From a checkpoint of a small mixture-of-experts model trained on Wikipedia: a shared expert of 128 neurons.
Below are experts of layer 2 (counted from 0) of a mixture-of-experts language model. Rows are named router (the router's row for the expert), gate (a neuron's input weights, with its number), up (a neuron's input weights, with its number), down (a neuron's output weights, with its number) and show model dimensions 0-255. Each number is 128 + 24 x the weight over its row's rms, rounded and kept within 0 to 255. Numbers have three digits each.
Before each expert's rows: a language model's description of what the expert responds to; "raises" lists some tokens whose logits its average output raises strongly, later layers aside. This comes from a sample of Wikipedia text that the model never trained on.

# expert 37
It responds to: Final a or ia ending place and personal names, often before a comma, as in Jamaic-a, Ethiop-ia, Tuz-la, Orteg-a; also resp, comp.
raises: ", ", "-", ": "
router:108141121146108153163134136116126122108153120090119167122103096132115147126137124107114146131116133147134088129096115148160142142115136141151155099095128112140143164146088160126124145113085146092187135117115137127157087159105137137130122134106135152131118109109096124104150136124111140085142184150158109151115129118130127138145090136122089092113134140148102140084106143139145143115122107138128112133094099090173129089129162129113104164140144160109115088115116164125124136125104180127093093147120135115140151092137137141163127179074085117121136145095138141125095114123122128129113150093124155149192117133124107186122094143127111184106091117121129124102093088151178058127112157135150093115175157111096070093141186115147134159109117132101130119138146126118158136117101171
gate2:142140121139100126087128140131128118136157115095160105146081152134145124137141133120128142118141159147134147068147147142143094158124097105146093126111128109127133170152089137173146167070145149135191138115133110122163141119161100131137138135138132112111108134150093117123161124153134134098115140142100184133154117093129142103114151063081140119149151137144148137150113175139149156132192170107103137102156124150076118153052137138109107141136107126145119116116126117132141174095166127172160132123107097091158104145129092116117133170111112075153133097146119118136124172106139155162131095128120129119147142129131153104107131138129105153090170103129152100124114101140126108104135108119116125148159076109125141177129194163122141096116125160109148125138115143118089125143121140
up2:132143192132101129113089134104139121078135135104107106059163131168137102131114112135147133079176127141136148087146139127126101129157152154082117159098144121124144127169103094123115175156186110117165118099135170151156140121140095129087090115148115126145120137158112112143103143166128160089176088148161153140089091130163132071134136122133152135116125107160123093123127093142155142117140123188090151107155136162111119156129101135137140160121159171123090122142128152109146101119131159119108125136107109120121120089128120110128105167131157087159106123189140084115122120084126150128117110160121113089138133113120098113147111091153120094137142123152126081138135146138160143131140164151161124092117125143108123127148151167135155134134126160107112085147106135122125136137141143
down2:126147156139138141151088153142163142132108119094129123120106125137141150117102164073096086151136132171129134084142131169111092122125107106123106137104105085161122136118139123085130147112136138129146078118093087132079126118146142103120138166136159131138077092144132129097108101126093123088109145114128135121103117187151103129131112117144099122128153107146174131111119074120130148127129124187146139191157117136124104136127097146131131120139123083120158125136088151153127126134126149110118176118125101104167121090075101099130116128099134107132135103103146108097114147120149159098164125090141120141153115130155195107079122119117136124135099136118105159103148127150105130134104143119143124144089131136141155115104117128182213180130092135116105116147111142106121100092123089
gate3:089134132119130106108138134123105158173140099137133122121140121098121116128133100125058118127138102128137102112149110083096096199114143149131143097137133140078120131147134111142088170097132132148166125105116106122147115162125139154128149108112120148084139148166132132148137093131136119121096115143182132115104112142172127175090135092165130056131126153129124103124129147105098118143102135099151148121107076150145145142141155114126119140097144155129111137156178151158111097093155124132077116129117078114101067171133162126132136122123125147113167100156133112165174105159095151098155135121129127110115118137130144187169106153078151109103110138107113114129129124139132103132126130125115159139123174131127105114143082116123148159126101125120113100130122146062087136175129117
up3:099138122174143181126121130141136111147109168138149060096131170127097132138131088117124124134134110164112133061120124155120158131144137135118120124084082147161142124128123154162083130201142149130131151119096141124141116095114095125156114105127127142123137098113106161110127112163140110094109128138146085152106159156128116155120127145131138136128089093147137109168159086159117147162133132181107116107130147115077130116197146177109102092096110162108159081122141138143118143085124167141115127125133118091134099119134144148101080094122171098093129150094144133108143138158125142148110156130111088119138152161128131115145106148152146144127092114115172106146096169133127119154079126110131169144157146093132120122132118149108158136134123099109158129161141127172109132139122125
down3:102111114121112129219158144118139098115119135087113116102138148125121112101118149108143118103131160155121118144095130154149127154129149154068150129143151169142146142125115124129085109138102162132105158130105142123145143137119129155155171135122168126142105111126132140078134118097124180116080174170151107112115120141092114128147090128099162081103160159099108153109136122124089093130118115192119102153128129150104158104152102117182137123181125156122122108112135117138125104154125129160160073139113145112136146132134188130118094141115122107052177141095136151112137150118110098135138137139145142133122107131123118144103138140124107118085088172116140125109102126129136136087133132132094099163153126131105097141173124127178139121113117149075097144149126143137117149166144123
gate4:066114158134135107083154142111138153129128107115099154154131158129122164122112117130108129088137100130147081119169119135165068145150107144085158124136126090159166131104101139145107116109154117177095104149108118130146133093153140089149164110114131111158184092149126104144125121156149103155117101128107098134147110110107119122141149118154115125155160105099148143141135098094147100178111154096124114133134099133107145181116142106132128103123121137112138161110138138121149148096135087168139155120101122099122146126146120142133131121147120117148098080188114126071078192118119132133128136118123111179145136094130120131130100133108149112116117136183137138118075120110147147132129165158153163114118130087079159146102099135133127146139134121117097150105121072135146086168094129
up4:137102123139119113119075152112138100115102183141125144132158115139147113105149136131128109167144143128129125114132127099099135072121137112184080130129121155112105114136117110121123096139128168107119133113138148119116119113128138145074085136134168206125101132116140139074110102137117175131182125129141111136117155142171138141116112121128157100113089122155149112113133144129124143117160088174123127090117113099094088100128106146132119147140145110114179106170176133146097136142104148104150145108156129128122117138117117141107120078097097139122103191126161105144130087135125108116096120181154149118145169162181121121119140103140134141187152074120114105121145141140144093117081094088126106126101148123173109146142150145112166103159116090136135126162115125141114149121163132
down4:106129137107129113092121120096160174175096166136132089151111171168137103128112092139136126117092149114116140124132123124165108100150118112119101107095129172087123120099154090122115134142099175168120095121087154124158126129100123109131158123121155143101164167138119141060125064147121149151094145132131100109137105143130128137136136100108114110131138167138100132135110121124089128142109130121121144112146146069103133176149111170155123141150138117089105112092136172099097117136088154130167121140123127138124123096146125119139131096120172095171131133150159116099115125124115110114141137157163065111135114108147137109146141087130130144123158112115097124105174150128120152153092104074164118154086141120153169124082136091135064131134088112137119132120099126155130113105145119
gate5:124115097090134114157091119090144140108152065125115149123115111158104148141120127130169130117153184150105138145141123102129153144105112105112146084116116122077114107109108118097103088108150096136102150104146137119135108124094153154136097104140137117187109134110169138141116099120131158163104148142152117092099111102148141191121114139155113117126104145151149147118141143155163104128177120154105080150094136105156140119143139130158190151092125157141149119112159168090141134109114087151138132157145130134134153149120122120117132136139127121134129115149164116104154108139102126158136116142139143118121156074134130160138099114086132193120125158088112121134091128058162151123121130151093116109079151141142083127131103152140113184110120143092116150164109139148138138174152148
up5:101145122120143095109159101167096118133111158132161120112134133110161108127149146114085118142078068147132092120099142152122148118129126150101085178118128149116104108163127152143129163162129145101138113137112113140160141156107063078141141107174127116078169127174105120106121140098099110085163138128091177151102125158156130106163145121132136104151130135102118121153118116101096119167117133130168168122153123127081120145110134136097118116129111135119138138142131092150090111113141102111127110105090067142095101117135097141138140145121157123135126140126111151190118122071146131126125159094145119179111139164132131112130101118153130125131114129151146145157143131177115126164139088133119176134140112140142166134089139144104130105116135110173124086132126137082092153077103119
down5:080144151173152105136123139129141147151148122132109108095141109149143089129145118109160099145161146137136111100132116157180114124126135147144099053152122162090147128138162112143142125187122145125126135159159113136121143131128134117158155125133133135095178122157136095120148130168110094165120148142078128117164114116114111126162122127149143112098104146139148114092101098128181100116138123115151159108111148118109104134131129110138099143145130150116142199103134135086177151115111117092131149095165149147124104112115110171122099115159119107115141153142145130115117158138143106143168094116073153101146090115115140151107099113186131042077108124127125131109148114158089134155127163150085161115085145100150132139125095138140139112141127171121113103120102120126161148110124141
gate6:105136128142097102124141122107110129144101154112093108133153129058128147118138145088115152130130129117128106067117163119110147164126112135160119121104109127117082182165149137065137124131109185086098144080158142132160145128145092143120129143091118124107169163118116121127166108123127117157117156126110115150138139170156096110128129143107164096101153093086110179105116135106101171121112117130098147127109126129145124077158181115100136156088137146166146088115151143135155117133113127173122167160132128157100116098118144126125125137057140114113133119137123127144091173142107112101157120125164130129121121149140070116116115132151133133121167125143137095115117138133147134097108142135143157148171160117150165114147140100148113147145126140083083131116155158100099177152136116
up6:096133130120149115131071119125136131126160139111082129130140158132117068124115122141110138121127109134160082180145092135115141126130102100089138153152118142154165135141126128113111130152120126167128121094110105117120161105088095122116082120152135113116107141129156149152117121153119104108156153141132128136161132181116120112110098141158131200142166134120151073144080127131143147118124157091095148135083122130150121153173143078134133109149121138133131168120108162117090142095132098124133124170142126103143182074139131075137138121143118139144145113159112119151142126086162112126146128125135107118085151148066182111129109089179176133074103124150122128161132079155122158132124160127147126102106131116105149158171132124125125156127114123161103115155162161135111091118119137
down6:130081135140149134114166096119118126146101145149130121109101160121119144091193150111130107122150129121126126088123141163095149104148132102089117131178098149138105124102170092131121137112161124124121121163143138094098073142119123091144086086128146138105094152152106156101154118146137119104125133208113118188117096109116134154117122165142146119167112076167113114131134127132104105127101094115174125129152133128125117149117109107128147124142122113130107113119153143113144095088107126112098104100112167129114134116104156129191093167144140143108137095116089152119119092120142124159162161086149110142075125167127150144164102117142110117157129103103130175124109124125077125127119065125158143110133114138110119125072135127111153123124124123091092143105094144151107140163149150
gate7:127112109157124146094127144120122164089107114145138163121121134160135184120126134149136137185113107116098137151100130133092096163143118110137154096162128127106116118120119123153162129112115176063129121182123132132155132079146168140143092062142160113097139122129118128143124109123126119090128115140118123164138088080116128129139064146121119146104129125188135131109160123156126115144152142090178103173171099103108187081150112127110129147128146135121105122096135090127173169153117137123123133111165153115138153152160098110140113120126112143122139098130120165144104118118111158161103129101142179112166154170135099143122118153111138163116123128113118125133112090121116133164126150138117173112163108105168142137111122149087172122113120137148178120149096117113157117110135167
up7:116124139142120137152140137149128126181114167123106150112121139193123124135140115137113131149100123136118131171141150166109149127097141134132121094139102166102112130150093165085075132147176145089116128136124145145108162099142107133133149127112093158118128132120135102125118139193141145137088151135096141158100124132093132090100111078153098118150123070144125140109104107096139126133087099111079110161142117129160131097152129090111083134127119125125126126169124165116086116165126117097079124103144136141137113144085105141143120107115110180151122116129140132138140114097117133164160117088131114096132146122119183080142119115157110140119121131119104093122109102110109155136127113164154203130162125126159089110156163104156129087152118143191150104127131112142114171098154122
down7:146118125162129102135111141146095138139155142099074138109125141165166109095132095107129148140132152091092096118150160134116071141156124079139162150117134096116128121157132100152115125139100123139126131081121129138183139124139139110154176165110160124145160158156128116103140153062171155123132116134152118177126084129115122138109099138122124087099089125100122161153116095168111098149128128194118124119134156169135118131144149169150165148145110113095117086154160144147120102127156138083119124100117158116095149119140148098119108141118137106126144152122129099135157118114143147132100152167153100147125141120089109137136161131082134139195122154128132123186163130103156121094131164118156117146153142139125086107173156136114142130112094139139109099150158146147108147126128170
gate8:176096155126144178094114136151106120141152134140127163136130117123155141118120108093137140127138127122094107128166173107114093122124121158137147090101199151114113140123146104125096142137147120129151128147094151140133110149149157116129137089065155115131180117165111099112128126168113145146069153133104165122161126165123146123151171160122107113156113127124085145125135159157123122100140124158170140125110112147155106143116124096151103098109164130086147071148131127147159111197165156143112165147174154155115131140148098159122172148081096125167165111118148132126143109117163123132124152113112122161152140097108145134116114127160099114134172125175138117110138170135139100151109109114173134146127124157106106155149129111111152112141169150155103152143124127144129133163102173
up8:169111118096128126133097146140129158091087167114120184178133111088132107139137130091144104111132146133166119164116161134170097183126135115131122113137147069078148122127139149113158131145145101131143161103103143112138120116127091126094136083113081118132155134141101133126130117141118121107089108121122153149162090118104154157142149127117147162123114123104157103128161144103119103096098137114175082124130075144092124139106126150151162127109121122158112133112156152143127149128135141135099163164147137113105157101146083145145157086091090141141124105108146108120137162118164138146131135114115063147136108134116128144147099096125075110145177079182153086131132145111143114137166158127122143138138101144125112128126138116153092131112153143173126103113185148146159114167112131
down8:108116158077114123060128130093132113103139116136130161158153146136167172127136107138151119145146097151190153119188095135119089154144115091167142104158154114093104157168095097082136153127126145086173136152080149087132135140159125107150077118171135118117133142107112146130164176130118177150149144144119120121129122137169148104131120099075149138142130137136117122157133102146132142141136126151138145162153123123163155131102122145153108143126144091116128128085128149126082151123134108151108135100079140152153132168094106083158150128161111141096117148155080139121158149164119126119156156150110086182118121137134117123146117110166127101122122152104128143132140100092132104099120147168109118135136122135160156154155126130152111092103130100115128137159121102129149132147158157
gate9:137113126091159144135161106155133149121140106166133120151100132095092123135149164142121092138129172150121140118096124129119103170142126146143147117127151148125121076203133113140101177137120112136096146120152113089148126128127122120126140113159113083145085160103122113136137106111076097112153182040132137119120125155135120123103103131139138116169121144172124144098141165082132120152088100111152151143120115106138092178158100096103152157152159151167154134124131119114145133154151154111116109144126182119115146132178168156100137124107146146108118110112147123112108131147133134149139135091132147111139092133104141130166135104113124110091136097128102121142153134126093152114183154115155133169120112111163073118150163071112140181138151139140112100109157112136124119154122119
up9:093093128110116129123142122139094146129144121147157139106131114138158103126147157162138139155151137138133109113094144131104104126112168162120137130146159128100100080176130124145131215142125094149114136127125124063184107145115117124166140111157145098164111110099152119145127096103137157096138166052128146154118093117140106120082132175132086108117136128120131132130137135108137127118095120100169149125102167088146107175134101095107124126139132143154115123126128125124115143160113118173114144110151133125122150142146149105167124144131147102098168114158124120156116114091135112140118113100096134068150097121147145210159132090082135106143142152132118149096155104130135129131127147118168128127114117118151097125138128081094144164157156104170105138165152111177137143136119119
down9:104133165133152117135129165152126106130090145156099158127142126152115128118050180131109110057157127093123100104115123165115132118155111116144105139099112127174109175100132164127101151109146149119105110109090117130100106156139095118134126135118156118096121110126131127160130131130105130108121096144078127123128131150110140125102108115084110110147098141122088170122114176141159121102145150134113126114138172119085099132107157164093132120127189159096169099156124123149101141146109117108120094134123143111113155136078159112127080139159127128135119159117122140085141172091132086156136102111146138125093129128127140131105184137143149090145177106085122166136103110114125112135135092103141141124113153165085158132121115136116069114148148135160098172088143147137118120141125113